Experts of a small language model.
Size: 16 layers, width 256, vocabulary 2048, 96.1M parameters.
Experts: 16 experts in each of 15 layers, 480 GeGLU neurons an expert.
Training: 510M tokens, 3892 steps.
Below are experts of layer 8 (counted from 0) of a mixture-of-experts language model. Rows are named router (the router's row for the expert), gate (a neuron's input weights, with its number), up (a neuron's input weights, with its number), down (a neuron's output weights, with its number) and show model dimensions 0-255. Each number is 128 + 32 x the weight over its row's rms, rounded and kept within 0 to 255. Numbers have three digits each.
Before each expert's rows: "comes after" lists some tokens at least twice as common just before its tokens as in all text; "gets" lists some tokens that make up at least twice as much of what it gets as of all text. This comes from a sample of Wikipedia text that the model never trained on. Tokens count by the router's weight.

# expert 13
comes after: "s", " ex", " pro", " re", "p", " con"
gets: " of", " for", "s", "ing", " in", "ct"
router:128168107112198103114200187167148135126105134077176131111178135133177108133111094148141063109117127119113134119112134113153112163134079151107126183159137106107130096098188121144146161122090140170140173119148133084121098073119102129063145111135111143116121147131121057150073117162143076084126148155166118145142081131070170092100096110132123062184112162172112096134166154183141096185063109151088107167101141126116146125131140132130100136126152181138116133140153136109130160075150141177122128150176083104147128077146117175159079173080161148102153158145049141138049171141132117111125092156150157116115163185147130135109186115128147164170111092142057191134078158137118077135132113197105133091114124214130139074129146171105129117134102136220100106095084086093142071152180115
gate0:107119121160135105176145105098189149165124090148100159077091169054137115151107098088079115117156098174151159169184117169087129140137143155182126146091076139135160139131124143157130081081094188131184180087101144116132112101191079101100081178087094135157082117089124158119110138152141151137099142119097113167096171190145087169129041190123143157117131145075154081115130157126081137148163145101111141133170073097120083094131148163148091139101126085184077110176144102138156119124153121173101114103159182125104100115150109181089058199140093118102116175119115180130128145140134150122123113185110123144107159139115193152121187120161171153120159140095126214103110100143198164132149176135068149088134065144111145132131162106141142152060096187127104122148117106150121129090117099
up0:116124192081120145145121130148129113104127084123136139093072164045114118144130086108080156135099144127153100149162138183154097121189173145139099158085140168142103145030117184142106085082148084102141107094116187069113138065149113128124156162133089104142164074074091158132093188101080149115132155124122140110138157180138123132151145087130128134110096112096141156081102139143120148158157150134111136180193044081101029117127123049147137147094114110135140171115196170098151141107108117126140135113129104082037081155144128133128130158115180165133101191116080107107138174139164097160155123145108098130150126131154169136153170141159133088117135106124134126057091112121191061158119105126126132137130073165105153109147157092094103156143053177101091123101092075135116130156135079
down0:105114122200185119097138150079131150132100091140176131124108177161111057126165143167115078102127056160104118137086119118101086110114150147077140144139147152136117146175135128116137125124145128176107120124165161128122108162185130112154157134149113086078101145124133136090155099176156101243106098091099109057107138138075110195099170170063083132061149102150101192166128186095101125162105108123127183099118135154116125083152160114110135094104063153153114172138115130159148129148098165188138145160161114127140074113102089082089139151110131149103092083118125133147111111071132141123067129177154157099144126116150117122146153098131139157123143054118085179165161117121074105160101145164072114083136100115123091188094086125099135146041163144080106117176076142136069190135086132

# expert 10
comes after: "\n", "S", "C", "N", ")", "T"
gets: "-", " |", ":", "N", "C", "°"
router:155101082074170103150164160132119084102123104111102098070166110120149130131091081098127113173127132140106166138142125157173087082147160117111175105177137068148067104147108110103169133100112123113136159107103191139098154148135119071062108059080085131027114164154090152129177131078136139164130117085107127213073129127171166133123093139109125106133114187164081063065099165158174092144062120131121115124070149142109182170117118199124088091107121104157100107161141165086186155076145161124087128118166120167101123108165200184157158164092141104118130141139148135091106122107127100116108080155159095140121141128180132144155131134130139122148108151121114095125106120103144151159127113154084134082149115161109124048125101184045133087098068137188092143114102136099163154125152125
gate0:060166112110162121103139089115086068196100084072096169102106043140089142156171121083104126112162137161139183135089107177115077132155139129090087132134139109149134061096109189150109142069106118144166167110078119113098181124171148122126136154074108116100146152133151152130113140149152086158181123126110128118137119118159157170161149066116106155134132149132150094142060100133177120203090134123157168119123066118108153130142094204117123073114144098148165075140154148113156104092174158126115174033112083117100147133108128079209099107106140152171092151191135160109157086132125133109124129115104149171184177156172124110139157114141188103146133107142098101158175148159067117107110108183123070091099148164187144181130154139144103123170128132086122140099090152185133126178124118
up0:181111138142027115101121113143166136149153070134156093168194157153142157089148126130149107118139114124172083134075175108112149109087146087201168142085119143122154175183120072072090133137194113046126154130157081148162123134087087138111134133112159166107125079097124125127109086129121153117098176105128099096101040065136118147081130158163193109128122103108102130085134149078103082057184145163091124092167128080146126126119108113177167119155158116132102129098122125106110127157153079165154119106085180090145098144144150162051154144157107095173132117096178101158179168156131112084135155134149149097053110148118151113081135136144065138121140158089120110156102102133166077129142115133149131170130109105124186121183077168078130154102065129125160142148145084091071139078105120
down0:105118134147065143108135148104160133120118148092131121109091150173193114170128110132175163134100156125097140170174126121196144093196169129128189175145104188144093143195084171175115136140157049063160101066152223158131079110132230110129176117137103127132105134132145089147149096123094114127196146142156107129116156136156141103106128107099068154124110117108155166175131137132137099159189137135088126140152113099177168123121179085107128158084120093098084143123073100078142095126129137101128123117094157121116132151088104125133151165114118145052188166130142178175181147113168132157113104071122113085106098126126103181141085107221101126151115104136146162181123177126182047128091123133118151129155146134133093116190171146134148122125111159146080115116143165073117168100102135

# expert 3
comes after: ".", ")", " =", "\"", "ia", "er"
gets: "\n", " (", ".", " (19", "==", "==="
router:153129136138168066143168124140168108093189159106119070081137120149124080065104078112129107127134138143096199106145084159170082155141177101155147101129182095149161089205121135071136152114153158151179101148157125133097098101123075117081081072152117098101169127129098105143084120164148175135188132097100144162172075089098121120090094113088191131140138111142059100124123121133238103148135151098130132152113162121109170121115157186164088096097139155143084066170140157124131108092152185069114154136149120165091141122140115148121099141063132127145165165133104136065094122152140130081123108112191135156174152123165095185134124122180163117137092157126122119141122129147191104132145057166123163096091113140183071133159202129076128139133125157170135117099109155119169119154122196
gate0:138141165149124117128108135119141082081119132133103101196117120158116104108114163097106140063091145132089158108079122198082126117081138167153174139146121174118112093085113084056133149120113210078084111134198129127127143132164077083064136097128143101132123137127106116172121146140183130122143160087108144128175096058107126166090074097149137119144178144079144206106172155126177152167096102111143062185120203175147148131140152124134121120130105104139118107139122097136119146137114114135121236118180083115126119155100041111103092150117129075140142137135129104126080163130146112117160108105087135111048158129177123045105077095108104142186132142154152106108133092112143132172133155105086131072086135174157174127159149181091140136154120129210113110144077179104095104138145145
up0:188121144165143130130146130101111151119140121167172129180105130229145095093081118175139116092097125148116141112101163165141109130157146144121172191142192134132159106123113126132136111120092182082109173171174096146118129146123112068070128118063183072123134148083049102186086111179100083141093151066131120140155107117106095132105130080146102109152129117148186176127121101147201168187105170061114165113060131169119155079165108153126176069158117136104104145100135158134160141124125148081127189176155125087130129157137102120156149119051134145104151118119142140163087144153124118113176098079079143131143178117152132149159147106092151088190186143108160145107130139115171165155155172123076149087074120162136123103195170207095138156153145112154179107164085137099109136114108130
down0:097113222113135134132130082122173182184124087141119073089063163107148119127156127124081159084157094085133173109141137065131118135112158103114127084155181161154134165100116098149143095179101155126142075142106086091137173154145115155111177110102083167210116101131173161157098225093168113160141137152161187138145139149120095107053083128168123113152155103067181105069151169080175126136173120147148123143168143163103122140128067130099103141114100105175159128138113097133161157148136141100103161130067164120165116159051139131093118139100157071139151126148130119141219147105070121097178142099120144169126129076151081113137103085147069169085096163088124145139141127125119085077159141122100164124128172146137141153157137113145094116135129158123127151087170119125066164203113107

# expert 7
comes after: " |", " P", " S", " O", " F", "|"
gets: "ho", " S", "s", " O", "o", " Po"
router:090174104099206163153146135127137077124138159101150126149136135140095115150113105100143130120131106111135125155163068124151089090169132137117132121143113091146088090142182129114157136087102141132123141130103136093084164114111057116163133111136107097112148105074127139086124164211147112119119123063110139090143049081097159083110053102102169123151088136134124075093165146148157144107160096110042103107100145105125096159149109145176112154119145189121115124126120124106090132094134168096132116141120097213087163142173121173149122105122136100130144090110061124118129161061189125176186112155155124124066132193162100138047123115140167057121098078167073164096185143109113165140134067078071179183138148169111127112202167129134140147163100151126152111147110159088134059173099135
gate0:194149169134086129119151157175103112136118103190086108101136137140094044075143139096114114115099082135125124115144110160145191213148097138111158116116169143156147121175108124163186132079127051174118213079109181145092220166188116147101162096162158171106136178122175131128130128135133070129094124087184122128130103065111128124107133138088149194155130059155107132170085172129116182166154141109171122128095096155130076094140136094113122157122101131097113054115085160118125093123151149145146153104113124166123145129131123156143050106103105169165120131077146100131124152144137119094104139126126103124144159153166117158124142068142090073114210165148101163102112165126191110110111039142115163134135150073131099114135179094140180112082119057157149137104146125141129107131119135
up0:133109124137086096125114043125132137146196056059134106140147135085115164189101126132097122119127083129122104146105088154160134152098116159186111141131150108157131102072110095097135118116180090152107172137135094144097183089123089175125110096095137145088102098071152121151202170092129100132059160158155138092080167096070091149121154091114119126131015147185126130185131170112167078104119103122126096102086188124136097160087083153126179130106151129120105122132157149136109137118069101167109159076146064121127172114061100132142115108117148158122123159125143052083108156095085152098077113183103201153136108152124096096174130170141169153064130182165130156183161157121161163084075149147137121085111124124118135100127096112089147134131142097142105132082096149174104151117149166
down0:086097087051153135111145093140144064069078092092128149172081131120110105101156132135107174109095132127090184161075098145173137099103119071088060127166172121139122132114100148103197101119091100151148202157107144121097141149110093152123099139151095134161147146123138134070117063131115140192130094117139129099138161166164094162115126085084129130148106120106127112082149146135106140158120131092102121144143023181094119155114108143100153113135120154124177100189185110135130108121125199099141163063173102100137171111159142142133157140077122184165095111121163090101108203153110156132083158145108107159145169161135129119135140164170194145133193181117079059111213087154107147124152124137160079101148104159106084079072130132095153180099154118155128154118140088122137164173132172

# expert 14
comes after: " |", "y", "ho", " Ho", " to", "o"
gets: " ", " 1", "ro", " 3", "k", "o"
router:157167127112120102078163137133142059110091106121181067067117161133052104168058133155100090097157116101098136148115142175156127125102112131092153103145102116151120116122165089145150131074124103177097151168112149105113154102136101130100092069116035077140155123149145086161109090129120132170107127136114092166103055130092149116067127157132124100159117174159130110137162171122151143152123108092149136159120168148102122151071096176130133099066164174159137040142145163113115178135182156107107124134116109164159117082129138140182130144127193060126111123048104181102090143109168132153082139166131121104179157184207076166109133188150138114091133104079109098152141149087177158132141142125076183204121127133104076141112164161093108107122071155166123139106128133105154115145174164
gate0:090107149143139117150127104186099080108145202115112142106072080128192079134180189098147150097126124164091107109119156109092161067169133150098151128109140096098044124060161110092130140168174116117128098176115150145137159142177083156168126150110140074178116060121132120143171137135104152130111116121079103125137145102134090161150091118114108170154152162117081076077113130085167172111147059144124131100159149101111198156105133196155157110139070170108133143128104132140136145114097122109112126082103183189112137120147167099118147123108137168131093142102110083113102048183101051204133133149143104106098106173155113088117163116073118076118153031108088081108223125156132125149149104150144184120114143108143145137166122162118141108149147124097094145120102188091146110146102091
up0:095074139112147136077153120120111169082127097189145134114158182136103157182084117173097096132094142114108156134144126145160108173099129070082127103161114137174097077155158117204107145133091146136130119125141147123148143061118130118074192191135130132144166172174112123150099108087157175154155164117067071123120160180099064105148132133115123141126093127102164156138142085147091134170126169054137145145150141203132169061140117123126127088095127111145113083165101107152092120184081190099103149135116142109118177084122189071124101116134095101157091137115162158154171138066080151125136180097091110116141060103118168134079158128126152149190142120189203118098060142116107126099115123110134208166195095140125072148171120148155128127101137120137148127167114143096088125134104199
down0:173097095149118089163148126104186037142122096137129134105156121171118180084085149116090122159102149113133083128127159120138085072131101122162097130122092106099110125116086134175219045135148114060137122092097138110092177103145129155120146142108112150111140121137085096102133108152194053152150091124169147212087120184141183162120128128141121141091170169125135137179089059150089090112147100072095116122101123168118103144176134124125164043151140072141135164179116142109142092109094134156121127105108098123158172141173092151137115105131140153156046123120183129177152122112133106089174122142160106142178127091179152132105061091150136160085137145117106162088127172173187092160152122102105094155159110168211128100133099129145167106169154070091100103082147127151078137121126126

# expert 0
comes after: " of", "'", " in", " and", " to", " with"
gets: " the", " a", " an", " The", " his", " ex"
router:137148095116180128101128127220146108083112168056170132080153163177149119091069110095129049141122108140142176120139123201152139095138123147090122095136094060105138028147095085118115116125125108119136104103156168126105149098117125149146103125065101103111140135156116124175111064143199128122160181105135151179130126165125144083113080100104166058169056129197127112133182169152152117176074134097080138148123157128110145135114127156143053154128155174098108133167180145100162107100138165109121104088146126138124137101166161146159092173122090136114138155118102119116117199118184076169103126113129152116108129152163083126107156104131145123128080116143130132141089118136171174175123088100052140150159110187124155121116152180103099103098147154108106055058122145081168145127187113
gate0:073134105137100142142136140172108133110158132115179136091098115187116128167060125093187137190120109126188148063165095168155157084107198117101112142136076115143132129045098104121092065092118174148064106113158115093122124135088107080144147085157172114173089134088153177123138147129101146090150132130071075148109151174139149126140089175141169136112172150083097110139189126166145090107120105083121141120142106118119127137037071130105158136111080180127157104146134143119151111094129155033125142110083174076145114127085132101154124112150062187140095129121122106190105176098183157160148147058111106134101092192143096149090142149089134109165150106088098129131118094080116091139129065097155150076132154138091143107071149101128126124175133110118170119084137100145164124151176168
up0:156118137116123195122102085136154141095176109087167123084128162095162105116158099132119106055091109113088096167085178089117132178150064135141121143151146169122091172124142232120177106138092102122136161134096142140136055114170086103130181122105053104135206108139126109091110128153124127177099173153170123165165010103116084083126155068114058175161112139165100099142146108110110163095127153130096076131124182145115109096228142117122115119115133105176093139113106108092123134147131112195156092150145145153143156122141127101136105113183104080098109131165099145095171081152062145068140133115130134112163170124081181130129197123180071140089094157133124149130119116119156120156131134152102090131089155136156099132125075159107173122094165130173129115166141164087141121138131159
down0:140139116199129110177161107095142097181111135089115081130105153112096120133176172105170103118180087082097174134068136169136161173160056177175123134161146131142061095148163146116138143190128079162125106142117123118146206167141100155186123087137155116078069099107148123099183112080170107171137127151101093115187176151146099105147107189135162185129144092180155162166128145140142146125138084084142126106096107105133133124127215093128126129122135089154065116140139121138114099139106120098097092098131078106163143082139187093102158155126155135132128184104064123120070155073166133067113096094091156163148082096125077136149056158151102103162127141122126124139179100124115147152126152167107108128182150145083111117124096114166081098109124147155048112160150160121181209137147126